config.yaml
n_experts: 256
d_expert: 64
router_score: "sigmoid"
init_std_router: 0.0278
norm_place: "pre"
rope_fraction: 1.0
attn_scale: 0.177
lr_mult_o: 2.0
Below are experts of layer 3 (counted from 0) of a mixture-of-experts language model. Rows are named router (the router's row for the expert), gate (a neuron's input weights, with its number), up (a neuron's input weights, with its number) and show model dimensions 0-255. Each number is 500 + 25 x the weight over its row's rms, rounded and kept within 0 to 999. Numbers have three digits each.
After each expert's rows: a language model's description of what the expert responds to. This comes from a sample of Wikipedia text that the model never trained on.

# expert 60
router:490481491498502521496459524463503525504496508501495489498493508492484576491526488455534468505492531509514506464491503496491494522503514514450478491486519463521528507534493450512461510468491506547509527444519517502488502511500536512461496529449503500524499490482475493499496532530502538453505537518490478491522510529471501446537514466510517527506451458456484535511488491481501540482501499486461484535499507543481534473508531502538471490458491480492505470492436481517533451471520476519534510513498522466513452447487465499491515474527489519522504499529499495464515526529476500458517529464492507497465541478522460492441454502485500507510481463493473520492501503483536542534481493510538497469418531523486480507490478467496517481518492478520524505486532484481485465508502490
gate0:515530470472515500490468507502500516520470504500453503490482475521509499507512561501507509509495531505522469505490462489497475456491516550520516500456529487465500530508461476478497516504522493499486481504459486474534517520470495454484504514531496517494513488520473455496523482455546459475475528538512509460537497516471505471496485496439472526471499462523492459470478526500496444479449453489485497486488520514486554511544531480512483519454468500532505475514501487506504497470456507531501478487509536525483504468439485499477517483487500522512533484552522496491499502542478482490490490540499520507439535471508479471478480499496518541480495492506515514514556456503491523503515482572537480514500516565471521519493518502523500492457533490470481533495517462454493510483498507
up0:476506498520502479511475515513509506521474484470498497486514476466525514501488499512504497556467520516502499514470488522514501514498541502530524522479488471516538504479494542506496560472491485500483477518459473465540510477487483529501478510488486502513503542545485476452538480442526482512484538554513481486561480513504486517511503454522490498471540501502507476497497519470446474519527512460474495507469501516479521509492505488512535505496451548467487479502522478526488546503459492449484467515507546526531486504461538502518491481487481513531490463545554519492482500509454459498530446510536482557487522455508512508513528487545510490511476519471525567517531457491489526470515492521468484474534496522464514487553479512493521499514499461517494497464521477510484537508505501
What it handles: Adjective and noun suffixes. Suffix pieces -ic, -ian, -ant, -ation, -ity (metallic, Basian, nationality) plus P in Piper species lists and closing "),".

# expert 3
router:482471475476474493500464492512540527493530486476546524513419494449504525488478499454534478483509533501535510515488494473512541511517484502483547486487521464496480498462502485436494487477510467546461471456518503532514435510469432461495499529538475499531510497508521469489538512512542489479486511533507518484517470517483547505519491505519506488501462506493490509488469482479505533502493524491486498526499537524534517503525495539528458467506481486522496485473465476496509468475520513511499503510515477474525466456466480524483520483534460502541538506520480496483528551463481529488512517480551473466511500492500502525467480501486509531507542521438523541465519477520512516516453472505529515505496516506471473500484477481488498493553477492508509530487491476475508520543515499
gate1:464506517537505529519493470496463516510492487532504510496514525488486512537504529486495504501512523495512487501541513488486529512516524460477485505483504549522462495480537498505451510524478542528489477532514503517470475501505518498500520504520512526527497502506513462483540495511498479490492517519485487553462494534495523544498454492494503512531459507508513506541534454524509504537499486466493474481523509490476541487499485515523475511494507531524546525500472522512495492486453512484478508520524537497473465535494490492511462509502553510556527551479494477493520480591483479496496511528479524488537474530498512502522455507499543473532505463462553519505517491560461533514502508440524534535493548521535503480559462499488499496503470536510505486503505491518514474439440483
up1:484519519529500482534520483541491514497480468530567506494493515480477516545508523465549505469492521493513514485508492465474529524504472453467529528505489550557458465476512524496471468487498528530479464504509474518489475508459495498509520470531495519505479485541521506496542504507474531493513504518474481533503510507483529515513467493472495512533456488492546472481530459538498517534487490432484471437487475484476522521556497505529487505510495494465544500525477522526490480511501526491486522489508510506450500501478494511522474489549539526532531532495486477527531491556493488479497517513475507462533506503491500507529464516528531464514465487474534542512529507561453509497481516468528531482502538494510467517545490503512472522520499517494527468491476476492529500478464507
What it handles: Small numbers in tables. Standalone one- and two-digit numbers in tables, dates, scores and coordinates, such as 18 August, 71.36, 46°; also "Scientific classification" headers.

# expert 40
router:462469514449482483496453527515482526551567519529479519509463474533485494464501518465559476534516474536545521485485506479531506498536464486489517494477510494519499541474492482508492453486500499527501498450521507519501520450498470500495495535489492466565509491506468503489468473534541536482481511459525538520522470511479485460501495514535523496514471519509510503522504491508473494480480489497470469471494533529475493442515515503516496444507476523498511490494487487523491501518517479497546509511507439466511530498517475495516497465493516505521526501516471488450516532506503493506524483449517490488508503512536470530511507467497482531522528479507481546492504501483518514553494512455504519519487497493518450496508493519560499453538463488474577522471490477531496506510504477
gate1:485473482524485494566541486504522546519548496515521529469521481478520539535527499492498501523479510508492513458485528476495492485489487478518478509527547523498557507476535500463481480520451516508514488487488474524500509451486525456483487459511461532467532505496498498471476512521497513517491446499536486438491480499518479545526500515482539455476529480530490493479535522479484509498482507496492487501463511514510503487494525544486484516465510516506484507506525469492528502510499550493456541486520526523513489473477491484495507518512523514484479488475517508439484502513466456465488474504502431492481536541485468469478516512505492519449509492509515486519527474501518531464467472500495478525504502504516472490511519455488482467549452489464534542470554494469531556465516499
up1:521533488504487480469476550509464528511464484507464490474506522521496463478472464530503510500502526488429520538516493500497530490512567549475513538460501487472479480519471488528528494477551479484476510538510532492517502505522498502495516535488541480511522492472523495516535490470495487471507514522487520530524492486488538508492473477519484507511472511504510522509523471503483498481458481471485476533506505458530572500488514470498469498472490496525516538490475544503532478486500441492509488490470474448505517522491537528490487475529493528525493496483506489539491488544498496530512499511500553454521445475510475519539503483487501479560509502526494496487476540447479484543508477504492477433516509519483505486493493523498557490463518483532459451507480530493519456475499507
What it handles: Subject pronouns starting clauses. Sentence-initial or post-comma pronouns He, She, It, His, they in biographies, plus word pieces like B-ound-ary, coh-om-ology.

# expert 46
router:471511495462509489520471538530502514516513504518545529547466485478488537472449487503536460511521547546483529533488522515517520517486455509485472498506491502514555474477502445478442498548498547533484473439519481471497479476486505513473494524484484481505525491501477505514497486501524507424478520521516507538534474506417500470483508516475512499497508458502468549506465506497482490491508513486466458517498532526516502463476502489493510535497472469538508478480508460467521524519513504504519507532492477504519499453469496480556474518520496502491521510513536505486517509466485502468540506456489501505521519499518512514479465538512480532476514497466528518478511466536549523555511507501509533479497537527484480500511496522497503476531480503500505514504464435480492528501481492
gate1:473474521472504517494421509519531475515495512483523546487461515528484502504536493453505485514469506514485553505473447510483510477494501504522461510534497473472497496529497520513518487444529487557497533506492519480498547569497544531499500507471508508466448542527456505469519480497482504504478497484512485521526472478504490499513512476490501497460503478503508537480510467443515498489460529516506435467484475506482529491519513469522484509480502494545500507483481491525472532474461538518531462449485481524518536500478516510514528485514508523482526496504526502527483493469505532412503489499534472512465501478506483475483525465500470511467545503522497515493495472519470484483471506498455489547523531468481474479522496481494511452495515499484506508495486477490497563520483511
up1:523523495485524539527557547509525493533475482515452477508480471484487495545499473517506483514480519495520535488484493475519508517538496461491517499497489535488480515489493466534542502536497524528511457536523470522483494436543472451509497505492491525505535485468531485569459462499489514526544529539497469519488515512488470507458510490506543523515502478510500525548516511534512476420473522516529535504521495500515483512457495517500465525516493494445498527481476496494483493481501503525457552518510501473512498481531506469444500476518534478501483511502514533513530505498510476525517513517514509494472501483470507537552510500479547465508525486454518516501481544506528507491520483508496481491470521519488510551518482541468498521505461470514528460529486476476525469522484525
What it handles: Opening parentheses before numbers. Opening parentheses and space-ending in or comma tokens just before figures, dates or glosses, such as points (1,846), in 1971.

# expert 5
router:494482466500491519485458505487483509522511490489502481499457479522481532491506499483580498520482500498536495482521475491496533496480496508478470486492529484545487518505497477495468506483538504523469521480521474522455527501484488494471433564542508506467520517442485479482489495537514537494451522525486468488529496518457533500497525498469469521510513503468499515540509460478504491474510467482509469544487511530494503481528504545498498489479407445518488502486479479515490488509550491507517525498523453492549492494475493467524471525540532520485510499513520476473490509472474502507507499502484499439516514491479509469450447498481503515505481541495521540504506468490520551559485485498484573498498522485496500490518473516518536489526462515501506491518504484467497556510497511
gate3:525518478554528481483537518489481492484484492540545516515515500492494506529519498495468475485494471509484469520477477483492527479541491502531451527480520529508498503479497489475494535530515479520516507534483491538453467496526483459512534547513510533474469491499505494525464497423469514507448583555496515536520515483456514481530494452513497488497508484548503501490474493520483505494467495459531544533514505495487445538492509529489510493442535517497490526499450490480494509484524480467492476507507509504499494523485515502519492533525500485487480493485530507484493465478510487511491494520467492467538499481503480530500529526502491465520466501463516487511484483526506509473513487507554482457499470472528511511454500469540496515457446519548480484513460481503490456480504434
up3:497530511485515532484459486497504465471552546436451540504509517498520470462522481460499517541522521490514521504542516548489464511477459508466501480500489487469495492505486518537486519483518543486488473467489489523541545505484540542477476491463521487531510500494507501461524492545523478477534481483466494445452524503468503545463496530502507454461544505518522467537512520463480498488551497521505519494532498481495505498531536463513440467494477497517530465463541510505499520494483500499490513515486498540538530465506495535501497493500501493500515482523501495476484560481504509483525543484544523536464503531466528460521485490505517538493527530496476519524480515485475498501493500506486506514483533494450485517507504511504514462536548522465522489484517535515494502510502532
What it handles: Table cell separators. Column separators and field-value delimiters between entries in tables and infoboxes, such as pipes before numbers, semicolons in stat lists, and colons.

# expert 4
router:496448528512515527480463491516544514477505475510521490514454516468468495490508474483522473492499499512516499478510542503510535485539485526452491478461534489526546482464482475502493526481500531504490506483537537457490493516464489450484500473539487531539515490481482496470521474506565504459503509504489471543554488518496468483531502469485472497477489529471474500555478507468464508482460515503471425487529518496515445486528488533515467467514504498509469469485498525481507484500500514499490503472538480477529493493491494502522496485554487517554481461512511515434515537450446515490519534472515491495521514534490474469474484489487496518484504488497527469498528522537519503569488524494479529476483514536492484507534467508518479512520447498538529517495484496491501497503508525
gate1:496470496520518489517517533518549513471560487512484518513528495445488527492474534520509503480483523495495491510469492485504495510517496500502501510471528446509476506490507460493493517484462487480492500475548472509541490519475490467504504457522511551491524503499467498505508497485490476498487483473524497481456449523435473505510502469496506458508484476496554461552457494498445494487505477513448497457526486512493483469503462562480472483523522505473497541534541473466482502528461470516494491498513518471509496531451504491524499470457523487552489510452431504484473518462517559486479533521538521502499516490500498508512531505503495544466511530481527491466488477512511512500485543512479542501530506483512540501498497523489519446505530503516484525445481504503507475477500535
up1:529493458488504500495473531498521511497518474524482494521519549467491493511489494486470508505506500504510497493440461483488502511481476500502467516527559494467531484496488499487456519495476490484458499479500506525499522501503520485435492454492498522465471516488483474505510514489519526504440521518497532494554510539488554515546497494493527512497450489520522488453505480527458485510565513515503533487502540560541438484519513513504499489502519551472476500487521509487462462483486500479482494477512510475480496499473516583511507527506526520528506449504506533505486525459461525491499533509492463492494452484485518501498518482508474522531519465465479503534517519524532482520533501529492529498475476497523520469481498523492468490450512468469468507499548505515495573484544494
What it handles: Table scores, word fragments. Digits and cells in sports score tables and curling linescores, like 0 or 4, plus word pieces such as w-ore, arb-ore-al, sur-ge.

# expert 41
router:511488489486494521480477523535491539497506527494519490523493487496468469484499490515538454516506550526538483487461492514478532491511501501501532487509516463493512540515517525471486502480523544481492479476494480493482476481494454476493495552480508478466473504469493505482503505532529529484503538541536527492499471542481520482471422502542522508483466503467515510516489471479526489474477518498501471490501512501533508415500491492503442485498499500493520476455458493461511443472528538539520507498508479510500498509482477464487488497524487506532452525505482468484528553527481506484524502522465494477541534499511477492470484474481486502500535506487520543508506479524575504535504453502483546466478499508495511505499473461502474508514448481473517503456505468458466515516552467
gate3:493525471494495446434464486522510523479506512494502479484491520477539514553494469556552469494506504507538524484472491534529485510546510539471514517511497492476490474516497511485487508550472560491518501516528486487501560501518483441500495511504471496516509493539483539538508454520473497496444540468505551479478479508510472506504482496484483503537534449465555484491500515504485514528494533526502541460518472500471520518492487525501478509522470476510434509519462484498491488464471520543479498514484477475523497537534514491477538490490466477519506508518477502477509469470549500490494523471482499499433480486502492492503501502503515504483542487464520484492479499536482514494486481521472512496499487473500549496481477509462476517486485483501527452468525448475472501510469465
up3:565507514517490520530553526483470441505491497493519508517538494516450490497553543452496522479479488472471518535554537441473511517511527460525456472487518528498522497503497514536520541493510510541509535527489542527499480466498546534532507467511488528488502492477522505483506471474499458492508485533554476510539519488484512508498540481530495538507485560526463482497465481492537476460504502458467469532489508486471493500523522504440510533540519471511514487472505490515500498527545460516529478471516463484492520496488539500523517502500480511484501503539536523502535514530487486530501456508499519493529526471482490522465464542523471525521481538522498478502528463517504487546522527514507497528482485494523501487507485510473515492519512493516479513534500518522510511520534479
What it handles: Suffixes -ist, -ism. Word-final suffix pieces like ist, ism, ized, ists, istic that form ideology or agent words, as in tourist, Nationalist, resist.

# expert 34
router:451475501505491529491480497526513542529526514536499518510503495474507519506506485466532484520489523495529548518533506460504526508520489537486485512490495487484484518465512485458523549499548516498525523519523478514508503528480494520445497553502512486530547501455483502487519503545504518439451474523548508519508480519494524470499494487516515515513481491480473516526502489509519565485478467491518458521493527536490525465512510536485507493532477515466507464497481467441521487475508515505514506467492489474509476430457467482472488489525501508522467452513482530437492547460488521481511496494505473478482520497446489538479461526526478518508528517500520499498489466501479473543470503444460538516501488528465484519523498485486493472496469466504513518491524454485473536504510460
gate1:506469493473498522516484483524543547519526534469478512517551471516526466500506492534533512527454445516462522513489500506517475489466497463528512514542497493500522500470509550519531469511551515501503496520512527483504475497483446550441516531492550475481513506452515539480522489448543512535483483482449491479509453486508512459498519523497488470500498467494517547507503469496481508538525464492508481494505484511547448517438486553469506480516487485509480496501476541460514479477503506485489530501488520496517494495520521473465463516531523506521514509504527507495507511505544499486484518470494487495549477541499534495482454475534554517523497489519490523494513495451499494510514534489515535529481504485512453495543520498512500461524544522516487501501524457473496501488501527
up1:501502465533509498508512472464468486488456486509518517533526488491493508485501477460474543521507513472482537500460518485458526451540466544440505536456503523505522506505540503515474524504464513500524540501516494496487478477524524495525496489458511537523494514533486519491536487529457498440499520511499483515491488538446516484554477466509543559485510483482485443525443507460503484499478501526501513512494528455507525504526522493507488502436534492498511517531483506513496483526535480501512497507511503484487479521477497448541521533465468506493500543503463543513503511500488495561479497534488506524520486529489510487507506517519477460475464518490475497514526514529481501526493532473545447480477480543508518547488494491513523503442518534510519472483502531501477510525474502
What it handles: Sports and school groups. Nouns for teams and institutions in sports and biography text, such as team, school, club, family, season, professional.

# expert 43
router:445468478453498523505456510561518523517502462511469567510508514491490555480494489488511438507524501533517537458503542496509525511501481511477482487479513496490511511452489461505502478475502532524486515515560507464475482495483463489485496524451490498496513499485511494468463524519535551483473499496510522502539476496492563554453485519506481516498474504479495496529485462489531507500467488492512486513536554535468501437528528527502471495536475510466513463486472455467522489466515518511485503485513480474543492509483476552468521470504488503495509456510476502487482505470490466468494497482507495509499498492502495553508458520533476483515517543533504494485501492499520505560500483529479556488493482498481507508526479495467527465530486482525524524490460496512499512525536488
gate1:528523562483506502501531499495504536502530469497502495465461470493467521527477465516524500460532485521493511485493562473466487511501499476521501515493498502463502513496512526512489523461495526503516533467490486486474496506478453458508517474480482531517478483494492517481459489468513520532477504495543499532508530532446463545530541514476532538469501485514503483493517505511515495526484455506507556488506499497476502481478498476493517524515528519478523458489435502478479508513525492506503523459517500484533489475496528527533517508532531484473437477452526490484507511447503534480509490515493472495494533513508441506491489519515465488513512518457528512500508564473522477500523488461472525528512489489487474533520503538468570447478481456524499489516532497518559504518533529
up1:496502498506542484471478492500529549532502477530538486509466505491529518525477529510502457472495508523518479485498531521487510515497504520474481479505464453468526530556473513493515505459504505480470503486469523476473520477514453494507538515530514522491533455499502533508442505461491494507520479519534547530480517515498452511474456543489460494524463509454518471541528506506453511502462497486486502456498512520487491547499509511455488507543493497511501495528483504491510526506474481522510514525519462547497513527501519489522476471494500488498481512512493478480499489527565498500520515507471474469466563490503508509475472502486464508530476533519530485518483488539531519506477516454511502526483506526501509509571527514457552489500535540554457509474492479527539474485472542
What it handles: Sports records, quotation openers. Sports words such as season, game, games, record in team and player seasons, and opening quotation marks starting titles or quotes.

# expert 35
router:503467505470499525493472524472540507494523494516527531531452479487488520464519464459546460517504561492457502522496484476522532461514518531474493481505508456507546494478503493502488507460500532538550477519540438465529517502491471488498498523496487456517494506489461482467527519508538541475490482518531518465552483517496487514503527510486519482497474487471466511518434526459553524479497501482505463522520509517472532496526508539536489476494499493497512466471478476466484468517512497479496505501480500485510487487473503509538515490510467501484493517525507447494516497491456488471479538474490505455504536484479512494441461456520526503512469509469498514485496501533497504501493512497439536501452509510499456524476465489521510454530441475496482496500462476522474480501521510
gate0:504482477475526554496504479486554545499519480535535533461485499521485574492476532512491539517500508504492498543468515486497500514553525525524503512485533478468547504498479494494479510478501495499492502562483478465532480505492494496531504568515502500505512478478531471488530488557500526512487519446498551503467483492462495495433496503458510495458488526505481533498472485504503487478490557465472515474447505545465496495494521486499508498473520526494508503469494462498499474526512537536556495477486441465511521501441508524497524433494517513484491493510484477518550489496503495506531496491500476520501524486481513468518459492538495497485507495454506529511528491484493476503524473493483514492506476484481479470485453497496488476479453453500525510484489462526521519494506534
up0:517511463491531553548489497485517556502536502492503437490515504522515544491530538529466521453507441500495515487493493475451486509491533470501481496485532523487534480471530476522464467485516483506495513537509492487521492545501449458505478514522533478551468508498475458440534514526484543482493509484501520524487449494511486498438431483491513517463476498528507515524475501501508482521487517512491482519482464499490496514512484507526521495461518481480515528485480538492514501532502482509513487519500479471529471527445516463502515496456451496526500464503469497495578477505512507509529547486525497505451512520486496508509477508492460497520483492486485484516516495490494515528497439501489497517488478506523489485484471507464471509527485483534521510521474448478503480486459540
What it handles: Closing parentheses, "ans". Closing parentheses after ages, abbreviations and units, as in (age 38) and (6 ft), plus the piece ans in ransom and ransomware.

# expert 38
router:494513510468508488544492485471557518456535458527546491502498498462472509500519489487542456520478507520474506480481510501519514492508454508478480510463480491572514511515536506466484494491498510524443516499532535505512487502482459502508502534517480500502508500455500469509501512525524567454468544522495504473557458538461527507532496507491463504495465522477519527481516501517512492461507529485499512538585514502503491485493505479527481472489494500524520477507535506510506480512502485533537507495502457451519487523492498528505501497561506506517528483524520467483513496491497513499507515504501465477563462513487458514442443511525496526531488499534509530502523511512536525522494466494449537503536489507477528457542490519504525488500485467518528522473490480476505525508524506
gate2:517472461502488500497493470523536531459530484535495551550494497518530532513523500488498482483471486469479503511459529477459524533556463535491464535485494533505511452491524523478522473481497486501471517523498530497450512526467478482474480523483480488506512504477489497545514496528506498510515585493510522465490496569462525493516480514515483512480451522502520485496505510476485511466490513493472520555564508475505471533490525523532485465491511524563494485538506451471493480473509475527519497477534472494478486517437502521488502465475494493472466503504495499463499482487533491492441540470495488528458494485512496504487483532525490510507518493518502543508503545539486497550518460494496503508492489555493485528533510512511473475516515528515525523509471531491497502503495538
up2:518438432494511495479476491467511514453558464518503523517515506492478504516499542497490490473498478478476509492501480465467512509535466513504490515488477516480547519540520506484496468469480483486456499524517574482461476493490501486506496456491459459516495505440493502537502481490484498475511540509512500455472496533509504500500475538517502488473402491462528485478495485467507491487485512469494550534556512491520462490503512531518496488494510525512492504544470489482479495489513524483519474455491486527464480504440501512477520486518493495471447529504508508485490522476501491502504558445512495495471523511538493477539455493550498562512500516482513539542493511498491494530495473491508482505500480533499506525519533503514476482544469513491535530500478517513480522491502505
What it handles: Table cell separators. Pipe separators between numbers in stats tables, plus words before numbers such as about, April, age of.

# expert 54
router:490493508452479477501476495493525512513514452535511559499492522491498501530521458512498462515517505510514520479470467485551502529519483497441518532498500523495533516489490486488459458484485543534480499485495494482472522497467487498525436535496481519513515483467457420533488489553514534489511521519513516508492516520489488473447484461487492509498515541477523537530517460475499502491491550458490504495508525492467530469525492526508504491493496485503494466459495507466511467487507548514509546519512498480538483496483495532518576493511509505505527445515522521488523530505488516499506535473482499477483515448474523538509476477530492495572495521504502511495496498526539500536495506480508523482438531487511508493544464510501504504544494468505538502470509477473498502501560481
gate1:504477487495479506474487509538497505525499505535512516479513498468494531478537494451509466480514501486490498453538498458487532519510499484504533521458487524502510488522500464510486495501465501533511451453487478494482469489470472503493495499457523478493471518479485482497489511520509543554514528528499523486506495478468497483506510501472500485502491510452487481491507475493495521477441474489487508535537486535457500493492519498553528504493458527512495484521463483454468557477488507514495505525561475530513471508452500526492510463488507535511511483467509532493492470442515519488473564429479515528461489519478455556515477488493505520538498474484547442467496510507514485506481451509538523551501546504525484491526472490467526534497508489523551483522478525481530501514494524
up1:516514480536479482495544515535477478485495486511496485518491544499464543491566488515485490501485466503528424488529536484483500508509472498471498524466502518517499525506495476529480498538452511479520491518528479460480504491485453426460459487497486518551530499479510479523513464545497547557491497501460503513502516519509457529497508469507490488467532566493475489512528495512496465460500508511576511501540475516483481486514545479499507438507506501522484485450495463480499502487534498489514513512501450496529438486496519525495505475520478482520512468494546504514500447505485466488471492476500540462489493489530522504497514482482486500502470490485493479510495527514543494507534501532498561544487495494503492508456519520477537494534525520525514498493475527477493482499490499
What it handles: Table cells and minute marks. Separators, periods and minute apostrophes in sports tables and results (39', 73'), cell-opening capitals like | G, and ret in retaliated or retreated.

# expert 27
router:473485517448540565524502490489520508515540493540490508528456500522501506508496455448535506536499521490498508507519524478542539503494489525494529500488491516491519507494491504533459498489483509527493463448521466461515516498444502516476501503476461492545515499528454474517512490522531481458483537494548516466539468507496492510500500506495499507491518498499501503497526455487526510460470548495501493528526520494505503507545493520522519506515470504523499455508487497508534493526555491501490502519550484483536528450497471512517539478517485501510477481537522493496543510492434502482573494483514476465476513505508475494487482444535513523510550489468542540461533481459525490536482482497514528518485558535483477495467485544489493485546496504509521493477511494499523519537494481
gate0:513478525491500474497538505528472497500506515496476480544504478513495495511499505484516513499513511510507516509524525479544508559502477511475529462513528505532504522512485523534480545479493545492546510509508556474521512523476520491461529440493481461500462508514518530510496503541462508535433479539549510436493497450501519481490503501477494493483531542470476512501523513478549502494499495493481459469497532552502471491470533533533493518474513534515503466504479454506479496465494523480531494475496484448481480510506509480458473485481492530478469463510487523484456521499514524472470520434528522512520458503470443479498556494497458510535493530494530511517509489512528524524479481486519496481518474516545475476520534549491494484514478446496486517501508519517515501506528510
up0:499526504520494502505498468487478535474540442495498454519498497496524511523508491488539508526527471486538515534507476526541507499515463514526512506488500506484523473473522474490518520474478515522513517495465528540482512515518494494497479490506450493492492489548558503461518494494542486483507511506517518475505435517524474503493465505452544518523535473487498526490557490520507506499494481496510506456474509487468480493449512491481481491497490538565504467464485447487477520483498530452475510501459507461523451514468477515500479538443484506512498523493486526482537499510502556521515521485478484500519536505481554496518495475561512490512495507534482549521530483487503470523545526510517485544496481508496512525484474477510530549544515510541505454492465499479506523460523453
What it handles: Song and album titles. Title-cased words in song, album and film titles and credits, e.g. You, Love, Like, produced by, plus word pieces after a capital W.

# expert 11
router:478477531511523537503493476487537516481527459563530517467432490506427509467506475455529475533524512512544474503513519493523521471500491478468522501527535473499494525468502473501474456463532499551497473464546478528493514509472514539513490495494480496522516499500452479478472499498501489451512540533527528551542463518464519511501472462501502536513484479498473531484484507506478487480500512475516499524488513504502501458514505563489471461520510482500491512486496510485506496473536527469488505512503481486473483476504468528487515477552467507514525490503451514504489518453459490468515540469518496515537482485519494506455467498492510539484520498473503488495531451504498508554530485460488506497475522477521485494502473499515489481531484439510512453469495502548514507479532495
gate0:481506516517461515531520507496529566512521472515468487524511488476523497488492501505514486529487547478491494519451475464523564513505505530501506483482550532504524533471500488499530512499467529465508475493477491499489469460509431495516525485531507483480479490479489540493509495519520523473465487502529522481486446470454551494485493513466502512444487517544545522495477538468494500486481548514504532483494482537502504483508505515506467500473487474460480490525502475518530470494499525520466519494526477511511495502483570517522492472446510532509499480478503524518470519496475532515474513523521467518498500510482504508525504538493497459499492458538476480504494524529483529485524514475491532477484489485519543489478450505539449508445468556479471533506485505485546456467469505
up0:491507514508481517497529534459476534491492478543494482504487519456503512452484509518528499506446511512487454531484520453527546471519481526480502516498556498477481481458494495501519489474505508531500511522520524480511530446494470502509517452501503519454487467494480490504485482517508503482464525504485500483504503480473521494460481527474531518459500489521528539512507543519534457512495526487489487497474481519524519501478540537532470523466504468484460482493486457507553445519514491534479530517513475509494548525509538506529505510486507521537545518488523521542507449527482531506455529513504481532537549469483480498501482514479517498511533475534486481474504502499483527476487472510450501529490542486514502463463446452512464446470477536521466511476522494478481477488507521
What it handles: Colons in lists. Colons after infobox labels, year ranges or list intros, often fused with the next capital, as in Key people:, 2008–2017:, 3:40.

# expert 59
router:490469523431480519488473506530522510543506492541536531533479513511489520470517506471556424503523523516513513479497502505507523499485489489497503471500503496530533508511460511487466436472498495509505476461514471491468433461481464501445498531529461518498503497547456513495518475503500493469476522481529518487504488515481512486526490526509473519507495481454505473496466547465498491476500473493462478515454551519493477491511524550490492463495489490520481475473469484516524487457499523509528498514518509484499486515488491520513522469507518501509496479512477534474514517442530523524521507462448500454516487528512519509473495447513495506515489502512489516448524487459518486522471516493490531500514538489491463507549421463506504479512521496518515514483462490467482519494512452
gate1:515506498514465498540480492496451484506477521510478500491498481548506512510553473475526505493538481489567496453507536525508489501490503478492497510479510446455495512509545540482513492538503514504487491494525444488501478513508496501517492506485457523478465511513448468459457495490490491497497485457490476519520468509526548527537518509511489509455519538504472526503504479510486572510487507504507526545462503517478515492518500489487490492490498503554478500439485510494469491530511539514489459478510498510492526468454501479468493496491518514477460531496496510452458525520511533472446532505506484515497553501468471525487486556534463489520496495450470500524509461530505481544506470471489523448506483518514533494505477469517486502508560466513474529492536529504510521476500468
up1:466528471504531487431486504490474496521453471493533484530462514477560450519485515516502544471501537497435535570509500490544507526540479515481540502525487487488499463492464499521455481452510475501484488501449497499513533509451473490477519494493483498522500509506515483499552516519475485541505524562492528487527522495491457462458504495491484499534497481492495513471497517532500466513506483517485486477479487492528485556489479499496544474510505518475529490531482507524520514519508442498489481522484499479484481508532488541539518521490506522487531487517458517526540470516441460499527462507508473491479477495529502479477496490542524510473523483547494513492518500445517506464505500536510521506503557522496484483502486484476509486532454499491495481474500470505479498543519508
What it handles: Ranges and numeric separators. Range words and marks between numbers, like en dashes, through, via, and ft in heights, plus slashes, decimal points and commas in numbers and dates.

# expert 58
router:490477476485451536511484472478478545541503503493521533513486517543497542484487453477506485508528546486500531470527517496524529527507474503541506550447536475517511524473488496514436500499491493515477484445508513516491508463480473499497502494495472492527522486508476448462541494536485456469499545572490490512551515521519560496501478503490485473481482503470519544501520507500497502487497492503489464507501545496526520482527516521490461486502513515518452473513473467470519471462500530502509502507507473448518465474484495505480484492482512500452474498497531535450489542490461502508508496517529468510498497492484507538447475508498524481541540501500508522461484465492520497514523486520473503482488531532437476543510488497489496495551481483512545504471541517500474513484526510
gate0:488460537513522526477488505511532483564541486524499541509494508555482509529508521515544503512491509502479514505500474507520537545479482498476516492506512511454479502493519512503494545482537513503452471450498447473494502524493503502507538481480541475503480457520490454502496498477492540534521527477503505522490493506513511538486507541479493533491500509466525474538505531493518511522458490518525505518562475481514507502486493476509515502471473531480514505490506467494489521466453508530524496526507483517454516503491492467515533480500547542500510478522529517547462515465535542460469499557495540489457530484487542441444539487529524523426496486551486499490529473445482506495505522486526481500501511498488492484507496501505509511514498462465494501484513503486492525488447527
up0:466536478520506475533518483495516500529491455535541484460503579496461517500509521524540475530515523517511514484522487522483513514528483536493514466473509491500498561474525506529489484541505523510475511500489468475526518520493483482540541496508553496525504457501531513448494474466485478501522518487507515516491497462506519460502519513493511528514465513506496485451503504454469519570473515490534486503529505436506540510487519515516511488505453492531544498515489493482528484475479510504504497560475518457446532502512496451505496460504492472480459524499487507511476494457519494492492537480475543530538497470495453480526495512483536523494493510547480516502478486530503496491518495515492511526531496467493494504455520501514550550494467507464458486540500509504539492525525477
What it handles: Year digits after 2. Last three digits of years after a leading 2, like 015, 019, 007 in tables and dates, and ad within tr-ad-itional.

# expert 16
router:461519490471497529493495524525539519522489493500526552531416479514467492469444479500490496511544525506483524475540480485519511521494449575480531498496516478502496491507498481490485516539494496515467500462516486473510529466467448515442492483464489486509493487517476496471544546542512550486458537512551513524528503509485517523515478559474463490507471486466476510509487465480503492489458505498489504492473511506472482487506496519523486477456493470512501485479498465503510519459531506543543504487532489488527490548493455493485524489480501504519464482509488490500535500491502510487513506516511467472479476476500482512490452522495507533487496529482508520484537508536480526504496463474506558552479512517544486522475446523493486466527465475484507478496527503472510523499532480
gate1:489502491526466445523496486517565523467488509477474472455499531495508477527506552516495502460487470495513523485526497480516482519497518508508490494527512522484481501443461503528521512468487489516434473490521506492492481457451477481492521460460525489510521491487524562517460457512546492516499543518510489504486497474515483486503536495419509519513490478493461506504445484501512502454490475495470519481497504503501472497526516535506468468479519489497484499478519523485527516552531478477510513531501526470475507531496520518508524437498550558530530465483480493475548523473552504542534468479515514491501487532566535491553499489474461471503509515497486484461514520501508482515515492513534499477465486482483510510522479530479499477487484496485506496513487486486464533477513500
up1:466522493509494524540473454535487480508481458543495482491509505475426452503492475500479470492480509505504491425485468488483531465508509498479489470522507472493482482508483474505535460522503482527496477522522504490502435511515482513511503493553551487483509527507505474452496502501519500486486507503496527519477494528493527499488458545480496505486472506534496506425467513481517522500547482512479512557500495500473506516455499486518531476536516463535515509501560491492491501557491500544486509516465485507478516524504507544485448500452493519491530500457521466520458484479523509493494502456429455478505512510521455533517532487472512515524468526492496503500530495469482551484484496519507515500486475522525484493507537510484476535505514509468465487554467508521478505501498517
What it handles: Reporting and negation words. Common verbs, participles and adjectives in prose such as said, announced, won the, given, did not, available, plus the prefix un.